python train.py --d_shared_expert=128 --moe_layers=[1, 2, 3, 4, 5, 6, 7, 8] --vocab_size=8192 --learning_rate=0.0024 --max_seq_len=256 --max_steps=5464
Below are experts of layer 6 (counted from 0) of a mixture-of-experts language model. Rows are named router (the router's row for the expert), up (a neuron's input weights, with its number) and show model dimensions 0-159. Each number is 50 + 12 x the weight over its row's rms, rounded and kept within 0 to 99.
Before each expert's rows: "mostly gets" lists some tokens that are sent to it at least half of the time; "comes after" lists some tokens at least twice as common just before its tokens as in all text. This comes from a sample of Wikipedia text that the model never trained on. Tokens count by the router's weight.

# expert 19
mostly gets: " ISBN", ".\"", ").", "\")", ");", "\"."
comes after: "1", "0", "2", "9", "8", "4"
router:44 54 42 68 74 60 50 53 25 48 53 47 46 48 43 50 56 43 48 53 61 60 65 50 31 47 29 42 35 31 42 36 47 66 58 42 38 30 39 44 38 63 41 38 62 49 47 28 32 61 52 37 52 78 53 60 39 50 42 60 55 28 48 53 64 54 49 74 67 65 59 41 49 38 49 34 40 32 62 50 69 69 54 47 48 59 56 55 73 77 44 70 53 54 31 31 50 52 47 62 52 27 45 64 55 50 46 41 64 66 45 59 56 41 30 56 51 40 72 60 67 53 39 27 57 58 58 62 36 53 37 52 49 53 49 59 53 71 58 53 52 45 62 43 74 65 45 56 67 71 39 24 38 43 48 65 49 39 45 66
up1:53 49 65 48 67 76 49 54 39 53 46 27 43 44 48 82 47 59 53 35 42 62 42 34 41 62 42 35 74 46 58 42 59 33 55 43 48 56 48 45 42 36 44 31 61 47 58 37 30 60 57 48 41 50 30 47 66 55 54 62 47 43 43 45 63 42 42 65 58 47 61 25 56 29 63 32 51 47 33 49 52 27 46 24 54 45 53 71 56 53 56 34 58 57 74 56 37 51 69 49 39 47 52 39 70 52 73 31 61 34 57 50 58 53 46 52 33 58 42 49 34 66 23 34 59 66 73 54 62 39 36 72 62 63 45 68 48 51 50 44 48 40 37 72 34 54 36 47 50 68 65 49 42 51 47 49 68 43 56 59
up2:41 39 48 34 46 49 44 48 55 61 53 56 51 51 70 37 55 37 60 52 51 52 52 50 58 54 56 42 78 40 49 54 45 46 51 84 47 53 55 48 56 58 33 53 64 03 47 45 31 43 84 57 26 37 64 65 55 38 57 52 65 63 67 56 54 47 63 59 52 50 49 52 54 44 46 55 46 45 64 47 67 58 59 55 31 46 78 47 53 47 40 32 53 59 59 69 54 51 34 54 41 56 78 50 57 57 52 41 60 34 56 34 40 48 70 54 55 47 45 48 56 36 49 54 56 49 54 40 46 51 43 30 60 30 64 30 54 40 37 35 55 52 60 21 47 49 32 42 51 68 46 57 50 28 57 80 57 42 32 75
up3:53 57 43 29 42 36 16 56 16 43 57 37 55 41 53 54 56 56 37 55 37 48 47 52 49 66 40 41 68 61 35 47 44 47 41 60 42 69 51 58 42 58 54 55 37 41 37 44 67 53 51 47 43 52 46 52 50 71 79 53 63 65 48 56 55 77 26 47 76 55 38 54 32 52 55 26 46 45 55 63 36 51 40 63 54 53 59 44 52 49 34 62 43 44 36 49 35 32 36 48 40 71 61 46 46 61 34 72 27 63 49 22 45 60 62 55 40 64 30 55 48 37 40 43 36 45 47 65 60 63 58 52 55 43 40 37 33 50 55 34 41 47 36 47 78 77 52 55 66 40 59 51 35 44 49 55 59 58 66 43
up4:48 60 51 53 50 66 46 52 50 50 39 42 46 36 51 55 55 66 53 41 71 64 56 47 71 31 32 55 52 39 41 54 43 24 41 55 51 46 28 48 30 43 40 59 60 51 43 50 38 51 32 37 42 65 49 46 55 54 53 58 56 53 51 32 19 80 52 47 55 55 57 47 68 49 43 47 50 49 42 43 54 50 59 44 51 41 36 34 54 64 23 57 59 30 39 40 46 18 59 79 43 56 55 75 55 32 58 40 63 32 25 53 47 47 47 49 47 80 62 63 42 64 31 43 45 47 50 72 56 46 57 53 57 52 48 31 35 39 64 58 49 43 71 36 45 57 35 31 42 48 47 39 20 56 61 52 24 43 64 49
up5:46 51 62 59 47 57 44 43 48 53 53 45 50 61 72 56 42 31 65 30 41 58 49 59 26 46 41 49 14 38 62 42 61 53 74 35 53 54 58 44 45 46 57 38 53 38 49 36 30 44 62 54 32 58 73 65 61 58 55 49 38 72 67 48 67 40 75 60 37 39 42 57 58 41 50 56 53 55 59 63 32 37 61 33 29 60 60 52 80 46 45 46 39 60 54 36 65 48 53 42 68 53 41 47 48 57 53 49 55 44 36 52 49 57 38 37 46 43 44 43 46 23 54 38 68 55 50 34 64 49 55 38 61 41 38 59 51 54 39 34 44 33 44 74 73 27 30 54 46 60 46 80 54 60 59 36 33 37 46 71
up6:39 48 29 78 54 55 62 47 66 49 56 48 25 62 46 56 47 16 21 29 61 69 45 57 34 34 46 46 30 52 52 45 41 40 68 36 54 44 64 27 31 56 57 38 65 69 65 42 50 44 50 53 53 44 50 50 50 31 50 55 29 56 48 47 44 32 41 51 36 40 35 45 55 62 62 56 54 52 63 44 60 56 37 24 46 61 43 56 50 58 40 46 45 53 67 47 52 48 47 69 72 40 56 48 41 34 61 37 70 79 46 64 39 57 71 38 48 54 61 43 56 52 51 35 49 36 27 45 59 66 39 29 56 58 44 40 47 50 36 38 39 53 59 45 49 61 58 61 46 48 19 35 52 41 29 54 67 47 47 42
up7:46 59 51 61 50 50 37 48 30 48 59 44 44 44 51 41 63 65 52 57 59 42 69 39 73 58 48 63 47 49 40 47 54 36 40 26 43 57 28 35 49 49 55 60 69 49 49 83 52 45 66 23 29 34 36 47 67 68 50 71 50 45 43 64 38 55 72 41 69 52 57 47 28 59 45 33 34 26 56 33 65 29 83 54 36 43 53 42 53 62 48 63 41 36 34 64 55 56 38 47 50 43 54 46 66 54 47 51 56 54 52 67 45 45 36 50 59 45 46 67 48 52 55 74 49 59 72 55 47 66 27 51 53 43 41 61 59 67 30 60 55 39 35 58 68 71 36 63 48 50 53 50 28 33 45 42 53 49 58 57
up8:51 50 34 62 42 60 59 61 55 61 52 54 59 15 61 54 56 49 55 74 43 79 38 43 57 57 51 55 64 57 47 41 42 43 35 44 44 50 32 49 46 63 51 58 37 53 66 36 56 55 30 29 65 29 49 51 70 55 55 64 24 47 40 42 88 44 41 44 75 48 52 63 60 47 45 64 43 40 52 31 27 59 52 59 49 54 52 77 35 73 43 53 64 57 49 31 52 52 37 52 56 58 50 62 64 49 41 34 44 44 63 37 54 55 33 67 38 50 36 41 55 60 52 70 42 54 52 10 66 44 40 53 46 45 41 65 52 47 50 54 41 45 40 55 60 48 48 61 70 53 39 49 63 50 52 55 55 35 81 43
up9:23 49 42 44 56 52 52 48 53 72 54 57 37 53 54 49 45 53 61 63 56 26 17 49 47 46 54 56 43 45 49 50 50 52 48 56 46 44 48 61 61 58 55 34 49 34 52 46 54 39 73 47 38 61 82 48 49 69 55 30 34 47 48 52 41 45 38 65 40 45 38 34 44 27 56 48 49 53 62 40 67 72 68 61 21 51 39 52 44 57 26 32 72 59 57 70 41 35 37 59 53 51 61 75 42 65 47 56 54 65 50 46 50 40 44 65 41 49 68 30 66 59 37 59 44 63 47 38 45 45 47 52 51 49 39 28 30 40 73 56 43 62 62 43 73 30 45 42 31 53 63 29 50 47 28 59 39 62 66 46
up10:47 36 56 49 57 55 55 49 37 54 48 58 40 50 73 42 22 34 57 26 38 68 39 55 36 45 60 70 47 43 43 48 60 54 70 48 60 54 59 36 51 39 53 44 50 49 50 49 32 59 62 66 46 40 86 58 46 54 13 58 51 70 59 52 75 55 60 48 60 35 37 50 42 38 34 41 62 40 29 43 58 47 72 48 47 48 60 48 56 48 53 25 63 66 49 58 64 70 44 49 66 65 55 49 41 55 44 19 60 56 34 46 53 31 54 47 54 46 34 40 66 43 40 64 58 65 54 39 43 45 47 45 55 43 47 45 28 40 25 38 47 57 63 50 41 46 32 48 47 46 25 64 63 35 46 54 42 47 62 82
up11:54 54 28 36 59 47 39 54 55 69 50 49 39 65 48 62 63 57 38 39 45 31 44 61 52 47 22 29 64 39 64 41 39 60 34 46 28 44 52 55 66 59 48 28 43 56 46 78 42 47 59 48 56 62 30 75 37 70 53 50 48 39 50 48 65 43 28 44 35 56 46 45 52 60 50 59 43 46 35 58 50 64 34 54 39 72 35 30 46 76 64 52 47 75 52 45 38 45 50 50 62 40 61 36 28 43 32 34 45 33 59 60 45 55 42 28 39 49 39 57 52 35 47 37 28 29 55 53 46 52 58 49 45 40 40 43 45 39 65 51 50 65 49 44 67 69 62 49 49 56 70 45 51 50 21 41 57 68 72 41
up12:35 50 57 57 46 53 56 36 50 52 62 46 36 51 49 54 48 61 47 34 52 47 29 64 45 38 21 41 27 53 31 54 43 49 55 51 68 53 57 63 45 51 71 52 47 54 61 39 46 51 50 45 74 52 49 48 37 58 46 42 55 65 40 44 40 43 27 45 37 62 49 42 47 16 65 48 56 55 69 37 46 67 45 41 47 50 47 51 54 56 40 50 51 62 66 37 46 29 34 61 48 56 60 62 51 62 51 47 50 67 23 63 24 69 38 56 35 57 86 42 57 68 29 74 51 66 41 57 40 65 34 44 40 56 57 63 67 40 39 55 62 69 45 68 49 38 29 53 37 29 49 40 20 37 47 48 60 47 52 36
up13:29 58 50 59 68 58 43 52 72 59 57 58 55 59 61 31 48 30 39 39 60 42 40 37 54 49 29 29 66 56 51 53 53 47 24 51 61 64 57 39 53 47 45 67 58 57 36 53 42 43 60 50 66 48 56 48 53 37 44 55 89 58 66 48 52 40 32 09 48 54 48 53 46 54 58 40 42 45 48 54 61 76 41 07 62 57 64 47 30 45 53 56 41 57 50 46 28 69 31 54 42 58 69 65 64 41 35 29 72 69 55 46 55 75 61 46 41 58 57 53 52 30 41 45 40 50 53 53 47 41 47 56 54 48 49 66 60 54 37 38 57 42 49 59 54 60 41 38 51 34 42 62 53 36 48 64 57 56 51 58

# expert 17
mostly gets: " Army", " Corps", " Navy", " Railway", " Royal", " Company"
comes after: "1", "2", " ", "3", "5", "4"
router:47 59 35 46 59 50 47 64 37 60 59 28 60 37 39 47 59 41 39 52 46 44 54 32 45 49 32 47 32 38 28 32 56 47 61 54 30 44 44 45 35 55 39 57 70 55 49 31 44 62 41 44 54 71 57 51 36 45 36 48 76 24 50 63 70 63 49 58 66 46 49 68 70 28 43 43 61 22 67 58 53 62 47 47 52 74 48 25 57 72 48 75 50 51 48 29 41 37 20 66 44 59 43 57 47 51 35 57 56 67 39 66 56 47 39 46 50 45 65 53 62 45 42 36 47 58 50 47 34 60 32 43 39 29 56 56 32 58 53 45 59 52 49 48 67 59 38 72 59 48 42 43 37 44 58 53 44 44 27 61
up0:47 49 45 26 63 45 51 66 54 48 59 43 44 56 48 42 73 38 32 50 65 44 53 43 55 58 37 62 18 54 38 48 37 53 30 28 70 30 38 64 46 48 67 52 63 49 56 60 41 51 54 62 55 55 43 49 32 63 59 55 63 51 47 44 40 25 50 45 68 49 43 59 42 47 36 55 51 49 58 53 55 69 45 53 42 33 48 33 49 52 53 47 70 74 72 31 45 44 36 53 52 48 61 50 49 66 44 32 35 43 45 50 56 52 50 63 41 49 75 35 48 57 53 51 64 63 61 62 54 36 65 31 48 44 46 60 47 73 73 54 50 52 43 70 49 59 54 25 52 42 61 28 37 52 43 77 34 31 90 67
up1:32 48 53 49 67 68 62 49 41 38 54 45 49 73 58 33 50 39 60 38 64 50 23 53 28 51 34 55 35 63 58 47 46 53 59 35 33 38 56 47 63 35 48 16 57 58 58 41 45 47 57 33 55 63 34 38 28 53 59 61 40 45 53 55 76 73 50 50 31 58 54 71 39 64 40 46 46 41 53 39 65 38 54 49 46 52 41 62 35 77 37 52 58 76 53 44 56 68 49 76 61 57 39 46 63 35 52 38 75 57 48 65 50 44 50 53 43 53 41 35 61 45 47 53 70 46 39 60 58 53 31 45 51 67 44 54 44 51 65 57 59 48 62 69 69 54 61 62 62 45 61 38 23 52 46 72 65 53 49 65
up2:29 59 38 53 39 63 45 68 62 71 49 45 52 46 51 67 52 40 47 60 48 40 51 43 45 45 64 42 64 13 61 52 41 50 44 38 47 49 70 44 46 55 53 74 37 57 72 40 39 50 43 47 52 60 72 66 59 42 38 43 52 54 55 27 46 37 71 28 67 45 40 44 76 40 57 47 57 43 61 51 55 65 38 45 60 51 79 46 65 58 61 45 56 39 44 61 40 43 21 49 46 65 70 61 53 49 50 39 49 49 69 29 59 44 55 61 46 56 69 37 77 42 35 35 58 30 54 38 28 50 62 54 48 44 62 75 33 42 75 45 63 44 55 48 60 50 42 58 34 47 62 60 38 51 31 37 51 59 45 53
up3:34 67 46 58 55 67 26 43 49 61 48 56 41 47 41 39 58 44 50 49 54 57 60 45 47 47 25 61 44 56 62 45 70 52 61 70 47 55 47 48 47 48 60 42 30 52 47 36 49 27 61 57 54 49 57 43 57 48 50 67 35 28 49 51 48 76 73 48 47 56 58 55 68 59 45 56 24 45 71 51 56 71 42 52 53 67 47 59 40 73 28 58 37 32 39 29 45 46 60 44 68 49 52 27 41 63 46 74 37 45 56 52 19 56 40 55 43 40 34 41 42 54 23 40 53 53 67 48 53 71 41 25 57 62 56 38 54 24 42 48 50 36 54 51 26 48 37 32 57 57 35 53 40 52 53 68 77 43 57 45
up4:59 73 59 62 40 40 39 48 35 54 57 47 39 43 33 62 79 31 45 34 55 54 51 64 41 44 30 47 32 52 54 52 60 49 58 49 53 62 23 52 24 45 61 46 62 51 54 51 67 41 58 70 75 54 54 65 44 56 60 52 47 51 73 69 48 49 58 49 54 60 64 61 80 41 50 60 49 51 48 63 45 50 42 49 48 52 45 36 29 58 43 60 59 57 47 40 52 36 46 60 44 39 53 06 64 39 16 33 60 50 45 48 55 46 66 56 60 29 45 50 55 50 27 60 46 55 62 63 37 63 40 21 54 54 64 39 44 53 57 62 51 48 42 56 26 62 49 51 35 50 40 73 63 38 65 59 61 42 50 50
up5:25 77 50 64 55 43 43 59 52 46 46 39 57 32 40 57 54 37 48 53 48 36 35 38 43 42 44 46 48 42 27 45 67 53 73 55 29 39 58 52 55 53 43 55 43 50 50 39 40 52 49 69 60 46 43 48 35 41 15 66 42 51 53 76 58 47 36 59 48 59 45 55 54 45 40 53 59 44 33 51 53 43 53 35 19 43 74 48 62 75 64 49 43 21 56 38 35 36 43 40 34 49 43 27 53 55 66 65 40 81 43 58 54 46 32 48 44 43 41 42 45 54 60 49 38 76 58 29 57 57 49 55 50 51 48 60 33 36 17 34 70 59 58 46 45 47 33 58 47 61 66 45 49 29 67 49 54 48 53 54
up6:41 62 50 35 71 53 52 65 56 46 44 42 52 49 82 27 56 62 50 45 64 45 37 27 45 50 51 47 38 47 35 44 36 38 47 55 38 56 32 72 55 49 33 37 30 48 57 48 58 75 46 57 49 56 37 47 23 41 52 60 24 53 40 44 66 61 42 40 50 62 55 28 67 60 45 42 59 46 60 43 38 55 57 51 29 41 56 36 42 43 59 57 49 30 51 70 41 65 69 35 62 41 66 61 37 60 60 50 45 60 33 75 43 37 33 72 48 64 29 47 52 42 54 40 39 48 48 43 24 43 49 74 61 43 57 64 39 43 57 47 46 33 77 28 51 51 51 55 49 45 32 45 44 51 34 55 50 42 26 42
up7:40 50 52 66 60 41 41 68 45 38 60 47 46 69 36 10 44 70 45 48 75 50 42 34 42 56 38 36 52 66 40 49 47 54 71 52 46 44 59 53 44 58 36 49 49 60 56 58 57 52 48 64 49 39 48 60 58 43 42 27 37 50 59 55 64 67 39 66 65 43 42 51 65 40 45 63 46 55 40 42 64 48 37 36 36 47 70 56 72 53 57 47 53 57 54 63 51 56 23 56 54 44 62 53 66 53 19 59 51 53 45 43 45 44 47 88 53 42 51 72 46 34 39 57 47 57 62 32 37 57 37 49 80 23 68 45 30 66 30 51 56 38 61 44 55 56 41 55 63 43 57 61 34 40 37 32 56 61 47 40
up8:48 55 39 39 47 53 54 62 63 61 59 74 43 41 51 28 51 61 41 49 42 74 61 50 62 45 44 59 50 64 46 48 47 52 47 29 41 57 63 59 48 49 57 38 60 36 71 57 36 62 49 54 42 32 36 49 51 46 33 39 40 76 51 35 63 48 38 37 32 54 53 44 36 51 47 62 61 44 54 67 63 68 46 60 32 46 36 35 39 44 51 64 39 52 60 43 63 60 35 64 65 35 61 30 43 48 55 79 44 48 44 61 37 45 34 58 23 34 49 44 46 54 44 46 52 47 51 59 34 86 37 62 72 53 34 40 69 62 44 39 68 48 56 50 38 59 41 60 49 36 25 37 32 49 46 55 45 15 72 52
up9:59 67 51 49 49 54 47 55 32 67 68 49 53 46 57 24 51 50 50 42 45 59 55 63 47 17 42 47 35 55 30 44 65 59 48 40 62 39 50 54 48 63 49 45 64 37 48 50 41 49 50 57 41 45 27 51 55 70 54 54 61 48 53 60 50 48 52 47 52 51 56 20 51 52 52 24 49 49 42 59 58 68 54 53 56 59 84 41 36 40 60 52 60 48 26 27 65 59 59 68 69 40 46 82 37 52 62 59 48 74 25 53 48 40 29 52 43 26 57 56 41 58 45 26 46 36 54 45 51 67 45 77 47 54 62 59 37 40 68 45 57 54 65 35 64 55 57 45 40 35 19 49 66 53 32 46 53 64 52 62
up10:63 60 25 70 61 68 64 46 46 41 54 34 54 56 58 54 45 66 31 60 44 60 62 58 49 47 31 62 53 45 33 49 61 33 51 20 57 40 71 48 29 54 63 50 68 55 41 62 37 63 71 43 57 60 53 50 55 40 46 68 48 54 38 34 49 57 67 41 72 71 66 69 58 49 51 56 39 52 48 61 66 45 58 27 31 38 56 58 67 64 48 45 54 48 38 49 44 68 26 73 51 39 38 45 51 69 37 41 65 62 39 50 62 35 52 52 39 38 63 52 53 59 31 52 39 69 68 48 49 53 62 55 45 39 61 52 63 50 48 59 56 46 47 34 33 46 51 46 60 86 37 58 39 50 60 71 47 61 39 69
up11:41 56 24 42 57 48 40 56 26 51 45 68 46 50 42 50 53 52 27 63 55 57 53 59 60 59 77 27 74 55 50 61 46 48 49 61 66 45 30 28 53 47 31 51 41 31 53 43 40 46 61 50 40 48 60 45 63 38 47 53 62 36 68 63 59 34 62 56 46 51 57 78 56 35 46 39 46 49 70 47 37 57 55 54 27 36 52 71 80 50 53 59 62 42 34 33 33 34 46 52 30 35 55 40 60 57 40 34 49 65 35 36 49 60 58 53 68 43 49 48 37 52 18 48 64 53 36 56 49 54 49 67 50 40 53 73 66 39 36 61 50 51 67 40 47 54 37 49 51 78 48 34 34 39 50 44 40 57 66 63
up12:46 51 29 52 64 55 62 40 36 55 45 57 49 80 80 53 35 58 36 50 51 66 64 42 51 55 58 19 69 58 43 49 45 57 52 60 40 19 62 38 30 66 16 42 44 38 48 54 38 26 64 37 58 57 62 46 45 57 55 50 49 29 61 68 72 40 47 47 56 47 33 38 41 63 54 33 46 50 54 43 61 50 57 40 54 63 51 50 44 38 50 48 57 64 30 66 45 36 41 48 55 47 51 60 31 29 46 59 49 55 40 71 48 56 41 38 51 33 38 46 58 44 52 50 65 37 48 51 54 49 41 53 54 56 22 38 75 58 51 59 59 60 60 38 65 53 67 58 49 39 37 50 26 32 52 29 40 33 67 46

# expert 27
mostly gets: " Stadium", "ova", " Spain", " Mexico", " Sweden", " Brazil"
comes after: "1", "8", "2", "7", "–", "6"
router:60 63 56 46 83 51 32 66 49 56 44 11 45 42 50 50 59 58 47 74 61 72 50 47 46 42 33 52 48 52 53 30 43 68 41 50 34 44 37 51 42 45 44 54 56 41 52 30 31 42 61 28 42 58 61 69 29 65 48 35 57 40 49 54 65 63 50 50 46 61 58 49 50 33 34 51 46 18 55 37 71 65 57 54 52 61 55 40 57 53 41 68 66 50 29 33 54 45 26 57 57 38 46 49 53 43 40 49 64 68 36 62 33 42 31 54 35 54 50 52 68 55 51 40 48 52 54 51 38 50 48 33 44 23 63 52 37 58 61 50 58 31 70 54 58 61 42 49 45 45 43 20 38 50 38 39 58 32 49 61
up0:47 45 45 55 64 61 40 63 55 49 54 64 31 43 56 63 46 67 62 50 48 60 58 39 23 35 62 47 52 70 64 45 55 53 43 51 41 43 56 50 50 59 50 42 46 46 65 54 57 63 57 38 48 35 66 44 33 34 50 33 52 56 55 34 46 34 43 53 45 34 47 39 41 40 66 52 55 46 53 49 51 56 39 41 47 48 48 46 54 51 21 60 68 59 22 37 44 28 57 36 80 44 57 60 51 45 59 08 44 38 40 41 37 42 66 48 25 71 45 43 37 75 57 45 62 59 48 45 37 36 34 39 59 51 68 52 46 34 30 38 43 49 72 64 55 40 63 34 60 25 57 63 47 61 44 57 43 19 50 40
up1:53 61 36 41 54 50 38 28 44 49 68 60 33 60 35 53 63 36 40 22 47 42 53 36 46 39 51 44 41 53 47 60 83 54 80 47 64 50 55 44 36 39 37 31 52 37 51 45 37 44 44 41 39 49 47 56 47 32 57 48 59 33 50 50 39 52 61 49 55 49 49 63 67 46 40 41 41 43 40 39 47 78 69 52 56 53 50 15 40 44 33 54 81 60 35 43 50 39 46 59 56 52 70 62 64 66 58 50 48 48 51 33 56 45 51 50 45 37 75 44 62 33 47 45 50 40 59 51 41 62 50 51 53 53 52 35 59 65 66 40 52 67 67 32 58 68 35 38 37 72 47 46 21 25 63 55 49 35 48 32
up2:43 55 65 62 52 52 39 83 53 59 60 44 53 65 49 64 48 26 43 41 56 40 27 48 34 46 56 06 49 44 59 46 49 36 77 53 42 52 49 44 28 48 41 46 34 72 44 55 60 51 71 44 65 36 62 61 37 58 44 30 40 53 50 47 64 46 57 45 49 44 65 53 78 34 53 46 40 48 64 48 45 65 55 51 36 44 52 48 78 47 60 29 67 63 64 62 63 60 35 51 38 72 45 40 55 57 60 71 51 51 39 55 38 53 29 62 39 50 53 55 45 35 49 57 70 58 62 48 38 57 60 50 55 40 39 63 44 58 41 45 44 70 58 54 54 48 69 49 47 58 37 54 24 24 59 65 53 72 45 46
up3:45 49 49 49 77 49 56 64 60 60 57 35 36 51 62 37 72 37 45 60 54 66 59 34 57 27 38 09 28 45 30 43 42 58 57 45 61 52 70 60 52 51 54 51 35 67 47 47 40 75 63 71 41 32 56 55 57 67 44 60 36 31 71 53 53 40 60 56 57 53 60 54 49 35 57 46 33 53 62 65 32 58 58 24 40 54 46 69 51 65 37 27 49 65 62 34 51 34 49 45 53 56 47 45 58 56 59 27 50 60 51 56 49 69 30 48 59 35 45 55 50 53 38 81 43 51 59 35 47 42 44 48 36 55 62 49 64 42 57 44 32 39 49 44 32 35 38 63 53 62 39 38 45 51 48 46 71 65 44 55
up4:36 33 39 68 32 47 62 54 43 52 54 53 49 57 44 41 48 68 33 52 77 56 62 54 47 63 39 50 51 26 45 48 47 56 44 32 49 10 51 48 44 59 55 50 51 60 47 56 56 48 58 41 50 67 47 42 66 68 30 31 51 70 35 50 41 55 65 41 66 51 33 53 43 74 67 45 42 27 62 62 22 58 45 44 60 64 40 64 55 56 57 66 49 72 60 62 50 77 63 41 37 67 41 40 48 39 55 53 44 65 30 40 46 55 53 62 61 62 53 53 56 34 39 60 37 60 42 35 46 55 51 47 54 49 71 47 33 52 41 58 56 44 50 61 41 65 60 48 57 42 33 41 47 55 27 57 68 63 86 37
up5:54 42 39 52 59 49 48 52 46 38 50 59 52 65 56 48 51 67 45 41 36 49 47 44 42 48 68 38 52 49 42 48 32 41 59 48 50 30 43 58 37 46 45 25 56 55 86 57 40 64 56 54 39 57 44 31 19 41 58 58 46 54 41 54 70 43 74 70 47 32 61 46 49 50 59 60 59 46 47 48 63 44 53 54 30 48 43 49 53 62 22 27 60 53 57 45 44 57 54 45 79 66 58 53 61 50 54 28 35 67 57 85 42 53 27 56 54 49 45 64 47 54 50 46 40 57 58 61 53 51 48 50 58 52 45 63 75 56 50 52 28 70 31 55 66 49 47 55 65 32 79 56 27 45 24 39 73 36 45 53
up6:32 49 40 66 46 69 46 45 51 53 54 58 58 48 59 49 63 48 40 49 48 25 47 26 25 47 43 52 49 27 57 52 68 36 61 47 39 55 54 64 49 54 51 36 54 52 63 22 61 36 50 45 33 40 60 71 62 71 68 52 62 59 54 55 48 61 52 47 52 53 56 38 31 58 66 61 46 42 50 40 42 72 50 62 48 61 58 39 49 48 30 42 57 67 39 22 69 55 49 59 48 77 32 64 77 36 53 27 49 53 49 60 42 28 35 53 68 59 49 41 51 51 47 46 68 44 52 32 45 50 49 57 77 41 27 49 33 38 47 43 52 48 60 58 45 49 58 32 43 55 36 81 36 35 67 45 54 73 49 58
up7:37 61 41 37 69 61 68 55 48 35 51 53 55 79 37 52 52 57 51 60 59 39 39 40 58 58 46 69 46 20 13 53 62 52 39 32 63 39 76 58 52 54 64 48 52 48 56 46 57 58 33 43 60 45 58 43 55 32 31 54 41 28 68 34 44 46 54 56 53 63 65 57 47 41 57 54 35 48 52 46 36 50 92 49 64 52 46 58 43 57 45 51 40 33 34 48 60 46 61 52 36 18 62 61 72 43 64 56 74 58 57 55 48 46 41 36 47 51 54 32 37 44 42 39 73 43 45 59 54 43 46 60 35 58 55 60 44 57 45 67 47 43 44 52 41 34 48 68 65 38 74 47 52 66 73 49 50 38 60 59
up8:53 49 53 45 50 36 75 56 51 51 49 74 48 50 52 48 60 64 27 59 63 78 37 48 64 36 39 38 30 49 49 55 62 65 49 47 57 34 19 40 52 48 55 40 42 85 67 62 46 17 47 46 35 62 59 58 42 31 55 49 57 40 45 48 45 46 44 49 57 50 32 49 36 38 38 56 42 49 41 44 69 44 49 54 49 47 63 58 48 42 40 71 66 23 35 68 51 48 43 53 48 65 55 62 48 47 31 35 74 65 60 36 49 53 60 54 37 26 65 43 28 76 33 54 70 57 37 41 48 47 42 64 51 82 43 32 48 43 52 50 51 54 57 32 63 57 43 50 39 41 39 43 47 62 46 51 56 45 62 46
up9:16 59 43 60 64 65 53 61 44 64 44 64 41 41 66 64 49 54 57 59 35 62 54 27 56 31 50 33 30 61 46 49 37 66 40 46 38 30 52 49 41 55 54 46 54 44 43 50 31 52 57 51 77 43 70 55 50 49 62 41 50 53 60 43 40 32 75 46 52 36 57 50 45 33 42 52 44 56 52 55 58 58 45 34 45 52 61 42 66 48 28 34 74 38 52 69 50 46 62 44 71 43 38 57 62 38 43 06 51 68 42 66 39 49 71 48 59 61 53 50 53 58 33 50 53 43 64 61 31 49 51 29 40 59 72 55 41 42 45 55 42 38 63 42 48 51 20 54 56 57 48 67 47 52 52 61 67 63 47 71
up10:65 48 32 54 58 49 48 55 55 40 62 68 63 65 62 41 56 37 41 43 68 42 58 55 55 67 44 46 56 38 61 52 48 40 37 44 53 46 68 67 60 51 67 32 69 56 53 61 57 25 49 77 72 42 71 42 49 44 33 30 55 56 39 60 49 61 40 44 46 54 66 51 45 79 65 48 33 35 51 62 33 65 78 51 46 59 65 45 41 52 43 33 35 62 45 51 55 59 39 43 27 71 57 41 62 47 41 41 54 30 40 56 55 41 24 51 79 49 52 52 38 34 28 40 39 56 50 48 51 49 25 35 60 45 53 36 43 56 19 59 48 58 46 46 50 50 40 53 44 45 58 50 35 49 66 71 30 57 52 62
up11:55 54 61 58 32 45 64 57 32 64 48 26 37 51 43 64 37 52 48 55 52 38 25 52 59 20 56 57 63 74 51 41 45 43 48 52 51 45 36 55 49 53 60 32 58 34 44 21 68 49 47 41 41 49 47 38 44 80 64 28 37 54 57 60 57 56 47 70 47 25 65 30 43 47 60 31 59 47 59 66 69 46 47 59 33 52 38 65 60 45 50 22 51 41 52 42 37 44 46 67 51 49 59 58 45 39 67 55 73 63 46 57 56 49 37 69 40 64 48 62 55 34 46 41 66 54 57 57 50 50 46 56 40 67 33 48 26 48 80 60 65 56 50 59 61 54 42 55 44 43 36 34 55 34 29 48 43 55 25 49
up12:45 74 43 63 65 67 44 71 45 68 57 43 40 44 57 43 56 48 65 52 59 71 37 48 36 11 65 64 69 70 47 52 31 66 63 39 60 39 52 37 48 59 59 47 45 34 67 44 61 35 48 46 59 62 35 54 35 58 62 52 46 52 43 52 59 29 47 32 69 29 53 48 69 41 58 45 37 43 64 58 62 58 28 58 57 45 47 68 34 46 52 55 58 39 49 40 68 56 56 67 55 52 47 68 61 51 39 60 69 49 43 51 47 56 57 50 21 46 52 40 62 33 36 37 59 71 47 31 55 38 52 39 55 72 53 48 22 57 54 53 66 23 50 50 42 57 54 33 58 45 40 50 39 62 53 43 49 51 54 76